Experts of a small language model.
Size: 8 layers, width 512, vocabulary 50257, 131M parameters.
Training: 425M tokens, 6484 steps.
Below are experts of layer 3 (counted from 0) of a mixture-of-experts language model. Rows are named router (the router's row for the expert) and show model dimensions 0-255. Each number is 500 + 50 x the weight over its row's rms, rounded and kept within 0 to 999. Numbers have three digits each.
After each expert's rows: "comes after" lists some tokens at least twice as common just before its tokens as in all text. This comes from a sample of Wikipedia text that the model never trained on. Tokens count by the router's weight.

# expert 21
router:464483532543488497530558587484489466509453519485457537506496549460456522479461507451455557510498602488500469505513536625493568495535525457498570549509516564508424575543612458475453503410459564511536519467441471534511387518493542412440451450396524516564534466473490476574418479583549521374458558530475433606509484565433429443520518446597455483446450601542462427514447499502413565518511545473449544519401487507580463524553442552502597499590616437435474505480476520488592568504501477514500480547543481429528492511445488552534472501535451529505482504561473540529458431432476515567463412548433486503505521452550504540496504484560490495543580553495421493544540456525403525588522414521503457468378459440523501529419588464516443500501557429463544552370574480502519524519514524
comes after: " in", " his", " In", " and", " of", " a"

# expert 57
router:494514561490447503553525606449529525549579582427436462526437528550523444526569532516448532455536519382429541478551439587481544489554518469612537509551561587473447584550581491484359561475476603468519605465429527471488418525543490421503507471460553530522573495496421554468507508517588457445413549533520557559418446471526465451493490501525476560455462594550439527521468540503457490599526436443461491601478386519485578480531407496613522469559526494465497500544573478504617579396466511572499569528545511459482483512506440560568489530449456594544475529604516469515482445417532521451511454494456441491485440528523519477481555476552495547486530497411436561585551488415469553515506443432461469522452507463541568558452488447571450527402562455510550577445557552496511500478447515
comes after: " to", " was", " be", " is", " he", " were"

# expert 9
router:478497535534508453507524591523476523514509531452448570524539533577468486522542495441471521503469549545500454553473521572470530539488524432435562521498548515470442602518574467468520487412430501565506552530485486459488459556514591410529490466405563499542440522477463507529430487533498536482515594549496549585417459538473470405459529529501473501403468552497432444489464503452387529482520494438448564510462495499530530480502509586549581496567585499501403536507490441501583532491496472544508512505533505496542532529525481486505451579485450577494424551526526493559481503405465485496554393575496478510476512432587489516473654523548462501522561489480480442565500410474431591531532439533545493514541542427618526558456534456488455451449508345432462618350581477512567430496481615
comes after: " ", " 0", "%", "1", "==", "0"

# expert 18
router:437528465546515467507545577546452508537531600541492476541552482562525446569589521461490500488405472478440560438535470593505554465452478414530533546506492531469435514537545532467501510438465531493466529535501468499534465455481554543484513456366524498604528534523457564474501507512510502449495563459508481527464493575447514460551378506526497574435493545545415462476484444484516560532468480447487583586471424525538581506521452486546611408535478453450412505435541463557592501499553484561437522510573546506569439527423509476515466472504456534565436600630494475474468543526443569472571425503464575435499533479587563465470528465582523475465583459415454480584514473456447512593455383516518502491384436439521485469408536465522491531528475381532497507395613512525568508579522442
comes after: " |", ".", "–", ",", ":", "|"

# expert 22
router:542544470424514368460501515471561545501500547480413536508489575567503512575542508480452539500420554531479482515532529521477533511568518413538597555449446544488575553545537495431462551477452511505558560539491388534544462474492509491506445436398512564457504505532438509565565553538522464512571582507490540484453450549413461412542417415601460592492445567507417384555484540469447542498474511472459526497433432495542534486517448549464564486541516537467439464460469507516561578510488511531518562517529497539466492520499509455581472467446451535441485535541504545516477463371502496440542420480506475522525517368496524527570571424453518579542516507476482415581548482532444480575502436508478588558398492441564588510475479452508452434448558391480500505510496498464556439447457510
comes after: "\n", " =", " Authority", " d", "born", " Species"

# expert 23
router:523502505440518503528489576471579499550552497516485508493506496538466485481509503501500477445447519453500545542496523595532625472542539461518560479511554534532484565565506423481465519405444468454483549519474478476506414529475502482522506421442574478568491555543423531476419564538479562386427567496428454517511452621449508427480472450559459530451472682472447481571498474480388493476432444440493561523473460519501528531525397498560531461615514467487441489486488456473640518576568465539471516499545494528490480530547498434509488465444443598526520554516443474524456491437464517467488473554492516483578511432618488542488536435515475573572521525464503545587486495433368542585451412479537539555503491404520597475474534461504478476486518475501537511469590444429591527532523563
comes after: "–", " |", "|", "-", " 6", " ("

# expert 34
router:451546552463477559499488546409512452544529537542454585493492540507424494527539499457482510478444572421451421594536464525532539481535501421531505555495521495464522530412552547425426604423470534557477508586429536495488475510442497481414487462476503586578469525455445510504443541454586554472451528534420419551525462621500511466548422523549478453443436634498505419531478557487447527486456476471454535528457458586556536568484508578527493464534505498489391484429497486590586511540489508523486541460592539505482549538524505462552515525482498471449436568482413465535480486449506576549497432470420476552445455470537545410493512445540415463477593553419465498603507535473490547562512467577498486491440437457620523446402554472589441455463540490521559544469563514505484483524448471
comes after: " the", " The", " one", "The", " number", " List"

# expert 56
router:462471459435519407444465554549428504543537563566486535495470493512445479484486503501491453454413510512568538551485534573449559488428549420552576463484525626521455545521482493399526525515462508489491560520427510474527445486523550484524552447457521514594510481519346521448535531510549530472501468535434466491518456501501453441530456525543510481485485570512391548589505453468504576474425496465432538561531411525511496532501369540534501420535443488482409474431476462558505495570525476533547558556645501517524435507523450499546547547470433562491436501551422469522513452488496476400535433524391502504500498450564501502526512466597472479491513550530497527484459464464374549624405398544575480535524524392544536494430554488566485498516491466522574497426550495472598536514483559
comes after: " the", " |", " a", ";", ":", " The"

# expert 0
router:467462471509508453463465554441518489510513483505481569560548494537476437524539527522454503481433577495539560511465527567521527501481507445507515527477478617524467556497515522474451544488551495529472568445422405444489412495466554473500468409394514485503466533483457483454484493507560444430440578490422460536560538558524448430511474476579473513399415565519436451558519434481419559503469460462525561547475435489535433518513465527478616485574523449435494508500547408501539549535560477489558475475601497462524457543430522474561530472535443628555450637541460518530501518516485536467499440503426495443498506465576613539513583572469532568570493536443536490516482438470427591617441478523536498536473496425492536558361526417560492464444587417480563557389630561463591487444445512
comes after: " in", ",", " (", "–", " of", " New"

# expert 11
router:496441491511538467529538626559472514518500542519494498508490534544448431500518478488493495434519577461496523586502471538520625411481459457444541529480508461466467517458621568477465534455472515479434558525409480506497384530458517456476524481451511512541505456478416473454460516525489515492539538595466498534425484536466490450506469505498484502458472540557386495547535409463443566491440486375442567511471423552538541537593430558527523431546471441516464517478458475503630518544502450556516612536544543523590555589558452520566493537431491526502456579491418485493501484413523549484498403551495474533446477417563558490456553426534434479531544500465465536522515402517411554532547426514488489437431497430570510499441556461515517521496532441475536519397579443537585552487466570
comes after: " ", " 0", ")", " 1", " —", " 2"

# expert 50
router:484536530479483494576487543464506501617497474501471496514474554547390520510472493488434542499431476485493517548480479609461565522472542483488556518482534539451429576532512557411535515482467465516543583550498420486452438483429516397503535391456542568504526486500473573460518535510526481421481563547510496560547497571441516416495448441532487582459557551499464479561520444472449514485478562482474535485456431488553565500567502544528518473522510440473454498472507370569547539514503549518515453506536543557428490470474544521474513459497445522497446563549473459525512530463543464491487360484424461381532514446575499521478561511584464474526522454434482475502497438503437526536479393554477467543435503542521493574460545448547491500500634299480518647490575500448573547498466594
comes after: "\n", " County", " UTC", " MPC", "W", " District"

# expert 45
router:474491424542556430534441528484525489502512470544455604485494491561545519527547530497425431490461533490494538517488479566465554473560598375547548532521506588503528550524518540411506512441365556514533566495423505472538450517462462520463490520420431589438424559573483534458512472516514498417445549535454495460421483500476420443552521506521519562488419573562539485556516491402474566496547479413478599525438421566534507585519514505559527538607543467505478431503504451506543524518537458567522481380527486501574491570480477566559481424441369513488459520535426481525526420483452550508493465402480492584508534501553601544463594398572541579471496525516523427552409484526393532519510437519466528618491471447546531559454566524456481443499529420551496566462559426479503464496525473
comes after: " University", " (", " of", " in", " and", " at"

# expert 54
router:393493505463542449471453505505408424534461496537522575514503596530412479521548516353447449419474545537454498532512484567451596494475514446501598582533512530470495546497622466465413553493417580518475505512467472493475394523492559520488503419491509568544518518487464524488502542458567499466465614477486453541512516580515405436504525484560470524477475572543436470544418507444449539609537479539387586523457401483549553568555457482489554419475419434420425439492545479566535519561480510475510560515599564476557512521554438461488509426489440531512464579477440533512481490534460529508520464488402509506446537461489605486523608515569485551503586523504455497574494453548432555585513420607463581514498499498494536531457592459583472505498569490447572467430554493575607496486447459
comes after: "\n", "==", " ==", "===", " ===", " non"

# expert 27
router:490520504443513444465475559492510464497480474530460577527515538527380495473544436487467475492413571492476508517422553495371574465426556459479573582456470506542479559487579480431442546541501560494563505507432438516468416525461490472499577396494549462538480486481473582428502510472628489429458555426530554525445482600461453442462442476624448508460475535499418469553523503427434501535523546457423519547498482526543515543556437498564554509541516465491430485504541510615557536465504474516503560512542559414554466538552533478518490532484478624526483561480459477547459466475562559510457445462364501486525524459580577484488538495485521504522590520484449553603553479425520495601459469521530524520513455445537567456462497421580480490467545466525589458438545477519520522462546489
comes after: "\n", " also", " However", " life", "History", " career"

# expert 14
router:511588504503506470493506575517513524467520458567470483486530509500479485518516450457491486447449591595465510538438506613473574528486559472495572476511491652507436552512511593424524496393455526455556503568458521486537424503525499447558511467440555564534485548593447521443509554527523517415487488582539500463505379557526537459536520486542444517435475615525423446591443496474515487523450504479442442516512440549479526517509415559453557432638485458472470539568477526453576490501528472545463537498526516540501517575487484468512525483496502531513399564580437443555505524445595453512485432462405541527529545486548479511476520499497528490439557578422466447541507448466402482552400363551570505512475507439541512466451523486544494471538504410508542490480559470467467465608503543
comes after: " |", ":", " (", "|", " \"", " John"

# expert 48
router:439567551499570474524470545497548479563454521558480507474479587525405497513547448443460552455417570441519454505615534604482582464526595501555536505473520511413427573474558518504481469414374515450569536551472508555517463499490524434464521431396501498500549566514437544434466477515551516428469623591472552511425445519543476397526450472538451538505461602501422482568440521437506523492507468439438547541431482578522566534565438481512552418527486470450476505533509461536516528524569501528514544550574583541472549525532476588557457465445428547511498531485486456497421476464535454577477413531439538450490476471563563516502534504535461497556487554391495437481449412471427524579511397527489551534474542456488565458470543489506445487433546419511540556483626419442531483543470517
comes after: "\n", "\n ", " al", " co", " Al", " 978"

# expert 26
router:480492509524490510440482560550447529507543509480433522466538475523505467594477433510484529422454460522484543542489507499509558435508469361559533499463522611519458541517509523424506537393498543535515612561512472479537441502519466499531500536488539577545472482489494481454457563512515532500541520533521441589515433507450507404518480495552492553437460650516500442542481441446505516530508459454521501511484458520520442520516486531469530453550531482515341511519483472541503565496468487531464518547611537495509487572437485500481548501397415584540387547556514432514435499430463483544528387522448558490535475477557532512467583425594479506524512442464460476644463505444372588551405411532577442511466509472599566428440530506559491507504505395506531551362605495550577491579593477
comes after: " |", ";", "–", " (", " 0", " −"

# expert 38
router:509492480536507488520523542477469469486514493551436486540489496514479507530542420436477550440488533527447455491492489619468611427512480475520511612502501597511425572443558553468481501420502547448547487489434506489521459579470507486578527451397525624504491566528466536458503573565547482371472545535472503513521471574531443473499558432558523535432445554522486468547457524475461499551451566453431508502478476545594495565585443585436555483541483447416488480502482510569579467472508524503531537422517527497543508504478487513585506450491544536471462539520464507550439472434574476495484442478391498550519463498502538519476582479510502453422536500462394477623458485467383542545469439539494472482394498432510503534359522486578476528556638512504545530403521541527535506555448538
comes after: " \"", " the", "-", " and", " of", " a"

# expert 29
router:523459463489496518534470553512563498473497480523446526497451442557454479603527496486446550479494604446480526512448501551498526490486492454444516574440551514507518519469640583491474561517484551508467510495510559509416406473517524412503482507477570543501500502476447471371503559523544455425533500527535546505442443501422449390536546456572377529408475527597444477587539478514480547462541516525392550499485441561535588643607398581493518438512459474432378501530521524514539488534568468495551511541562464525543501530536490515465468455494460574488404543521458511575502533483445513520503459484472515518443506423565524410467547498578494526566518529518411461571507372577421519590518422487550553521434467451556490579491495482534463480508545428497605559436556476515499471476433491
comes after: "==", " ", ")", " ==", "===", " ==="

# expert 33
router:524538541473470480451484583479549542538498503523446539477541538486482490468510504456497429512426528453511625531506544568511515507451561439534536525521528588473512556545438510440464540425491553555528576601492444480527434476466591527555520428425606497553495487529433475510405510547486499455461489516512459510512447554511512380525452512615425517429482637500413447507385533454447471548484469511485485540525446546511537518489417536538504417570539442515497501477523482517553503503573447529476514496615519508526435524470497435505512514428399594526432530522442557522472520418496482468513446563454520493553514428616461547472550506563501527523483498469465480540531480502423573638428447554594559552489485409587547423452584447553457538482520449518572493477556448462546515574542588
comes after: " |", "|", " (", ";", " United", "=="

# expert 53
router:506474538479456510508468573454461454489496513518453526517515486568530488583553516469504520478465511517426539471565433528506571506499591449463557537515526509437460628481572526451435490424462518463511538502402446452487427561466515455481573436399531558493564521555467563421549517495537505406426567492476513514466488529458508452544491403595473574475433591549462492549490432480431513554523529404491560568426446542564562536492377464520573416490473477445436551495586481553537487554531491522508554516541604503565498538518516497574511442466500509513429591562497473517432509465570565546492438532435454450514531486524587512480617510510463499541527510466451539558545466481393499556523471486488519431387486527511518515402493517528511538531536473537532550462547526515576473558482451
comes after: "|", " (", ".", " on", " \"", "/"

# expert 32
router:477560512481456431510583572520533447489498457596501584491510587569474528526554524470485492410466528465367502523472446532468587491464521365448619556539553634465492529441628514490469597460466516495543498525423544513505453595402504480511478408448493474517518530499504485458483508498515528460390514498499509519472521575430473459541425416499398565463416550489463517616408432417417501553557488433442645538451463533519479515567410523555572431559492487420455416510470441513617529578490461516472578563552498555516477549483452519509471478493532512509487594580467522472459481458517499512548456547456519529491528466521525521528596505538438530533520479398435432540551402510401611569455435515565596452477447429456487459453592515546420498533546400514481507393500521530509491538516539
comes after: "-", " \"", ":", " of", " (", "="

# expert 3
router:444516453522469473502522539449436469476556511570505564519488531577416467518475544482505527483476570444491520479537485582527600505523562399531608493497532526492482621463603527406428579484432543494504521468442449478453479505518585454484547425380533540480486508506473593489459485468581485440498551515461532573464511587456465423554478460521507528420471513505433535593543427484423531489515490436481626590403404457545521567493459539592590485574446427456437452449578460563589584570501441535485590456585541502525511564508494529547516513484454584471516481617389523575462480457478526543522427531468519562532474481519603513478571513473513484457550487532481460554503458503429566541432467500492543514436473448474554557453591386572463463540479430515541554408567499556555541444469523
comes after: " of", " the", " and", " a", " in", " for"

# expert 62
router:543462550571449465544516621398504473503571573510488482544483523544399514474522484482508451423486548466482593492491546553531605512512512488436544595512500518467427542461503533504412560507398488482420556588501507466489478486561485443499490433456485466588516488478464567451484470502572452412470518538458501551493446543489454441558488451553454604526498528538435559529398524449432476514480525478466509504428467506581565612516449468499540469591450514447422447461508482528613522571560499541470490546521521521437539463439507499506494537448392617545450600483508463522458482455490551501532467507371597558534559537563549601582565416527482531470552618465369497550474437500484605550450383542543545610458492408564545469455506482533432559554523445523557502502525486537431486549521430
comes after: ".", " |", " =", ")", ").", ".\""

# expert 59
router:452497579523428495572545524524544435520537488536447539482451523517474493475474460430441485497440474430464578572518508566477515447493534474594586523550491514428495523491519518461453513435442489518504531565441494473492401506511512459482577498420607541534495544593454459447480525505517562385427594559479455545464491466476524445517450526540515510492462626569399439548391440415466472526535460494439588505497418557529567518523474534545492439618523465480461479498480500545572579495501487508494565510564528498553481601508501450568489505427437519497459491491499535498520514355539514492487452520534537534473524445556468498530520459559516486501538511466490444566519510455409503522454411555541465465475492451529524502501588454499480452497547421563524530463565490473521474556478535
comes after: " |", "\n", "|", ")", " m", "|---|---|---|"

# expert 61
router:574565500430469496537518515425546454568567490593521581505509471505420485482532470545438560515440522464484461498535483631458584522534523403464554552488494506499458537495523509434542511422408524512537566573452465513524369532472495444512535445411547542493367515513421504461498526453498508470491579507463465505486467575488515434581423417559563481425519563470455492530489417473464555467479502404493535538461392547529483509573511546516559486568495461469437457444464414491601515543498520552512542476532519529500515517519489575604458540510474512503485516599469447564512522463519538420418409453478475418555528414526565513476560557435498432585563472492498482533536499457512521512479432538434577495391484441480589521438520467501440520582473454522517545569480516485535500460457523
comes after: "-", "\n", " is", " was", " /", " a"

# expert 24
router:543467514493520475516455572480431429525545478554519495561493490556496521558564506476468463484533502412480547458552468568384536441546509457504546526450511583448528576431562540429473530512405513425532530512446512493499418513593502447435447442400511572568447492483465505466503540517535491447498555486482423518477489558477499385506456432520487525423437537445446509547473510464469521537483472425401593539407430527586446555601424535485505435541515442450456537432481458608548515529494466431520492539520547430520499488509462542618539433436539535480514595544421495519501473465504486475459423522380501444477493495535539488494589510510443508496575486449453435540494516433400528619552472565499523480402498498518594524400478557472423482493560469497509579412566488512585503516598498
comes after: " his", "'s", " her", " their", " of", " His"

# expert 58
router:478473505454537470518515546495468510514529519523458552522567567527505533513601558407459480478576554466449521502506432566482613486495471484515591575523544647470509527524565530492421603508429527554546514497418485484464386532444533472482515447418569571539495487476429514528471552502555560407495517494441446607504539572429412403488448418584484509465440535464467491530498477453470523536475506454405558532390462532540492503614452581468526491541493481492496489430473372590595497484506420543471489523604523474553539483477501488502457517484437529532488560527496511505457489389438529508594454529309476572498504529554547509527606479448487545533560506481424468613526512498481570546518416577547521430423509442518515499396537457575431486544538470462551526398543521480555522429585497
comes after: " the", " a", " The", "'s", " an", "The"

# expert 17
router:492506547479504472568563561522512449506521522424445506505569546599411442522541530428491441458456503525525536494531458529480587475513520448534554502451545566461506545478517513465443562446462564524573518518450506472518457517493516490470436408419540527515515567396436525541487561470519452443429610565404470522517498538477406428559510460538457499380460544481455450599445539482442474491493556474462584540395488533585512524555406569563544467555489500463467483466506456496586478528489497559472499476594549530538547552525534503520492455544516517557450568560446474539522496464507481499476459544394492549430469470574542461546558552510471537492548512413435438573544472477404585584504389521467504462448546493526462487447613436581434473499579445466551556499495521443548446492509516
comes after: " the", " The", " of", " \"", " such", "The"

# expert 44
router:508473487536586486514525594436444512451558519560495543495496486531498511498474553533407542474450493489476500519543446634491584529525475470471490521490584624586462542553506491423460586475515526580513588581499465483506432526428578478539471453497539544466423466526382499482521541491499490519504577558481476588527494594444500401481400464575491468414499496430412494504419477526512543474493509400514488487484467491540497513579446534461553428560498471502485511493484355554513503528472604576510455411479467487472442452486565498525452469493490490496448576585484399472526494467571590458503414504533492418547548389518549530436566576504512493510564457479479516511479471552505489535551482553474535497387504474527507532445451454533464542535436341389503536464546533535494532461472469
comes after: "-", "°", ":", "′", "″", " •"

# expert 49
router:504472597465463496516449591488509542502524525527443590521533595528490433569512562429509536461506581445418531533555478547475615398431563476482505589514470519477430616477609581437434532452447597522470521625444474544469426569520605420479548450506569518521541545553439534494478477514576486493449556520499526539504455553510536426510461490501430541447461564481452521620471515433484532513477456444379566583470463575526569544524423484520524429601507490487483524535608443561559495487471483525466511580544556506467503503478464555560521519445436570506507508538460488485484459413528516479541409416497468463418507508544564591524558502492516529526500498374485537543540449513469522577457405529484540501437439452611562532391503442517487460470560485458550574474563470450532535520553530
comes after: ",", " that", "),", "\",", "\"", " but"

# expert 1
router:506513432421543487499471572493507436536535480520469567534508517534396498552528458405448481486435491483528512568525450520507638487500557409477532514500490478500523595451546484444421556411432540496523586473462473516453460531549536462537498468448571552493432551437460565469438516468580514462431549523409513518462496630499448472494443496574501524428471628521451540519451451468459596425513453462467538484485443533568490567463470543514480493517499501478478502422521482546569541507502495464478513509607528497557503520549476543594564477514404581402458574559400458538508448389436532464453436511466445587489530426493571518560545512520525478478607490463471434589555493537408507592488407550531567509454479477503614541469580505535440457502508494437557579426584510512530467462491539
comes after: " of", " in", " the", " to", " for", " with"

# expert 40
router:453522595487488498537510584534487500522495533428440528578466469519508502490537490452549447472475523446486565518440487583453649455538550430474507518513539547503450587511510448474507468436445519513487573613527517454526439494496507422550569461465485538523533561522471551492495535552552528442428566550444458589478470498458487448524451544557476489456463654475419501525387460440481489482476493502475535537461452515520534489565412548587561516606519488479422515437496493471523584537469467532548576505582504475499479524467515532527488550476388579504467498492411496525500473408535449477527416514495553556467516502557481538498543436518440526480625570495499523546427455433367556577413415578544488491471524533589503527458598524520447476529517445464518541403599577496542505591581514
comes after: " 1", " 2", " 3", " 6", " 0", " 4"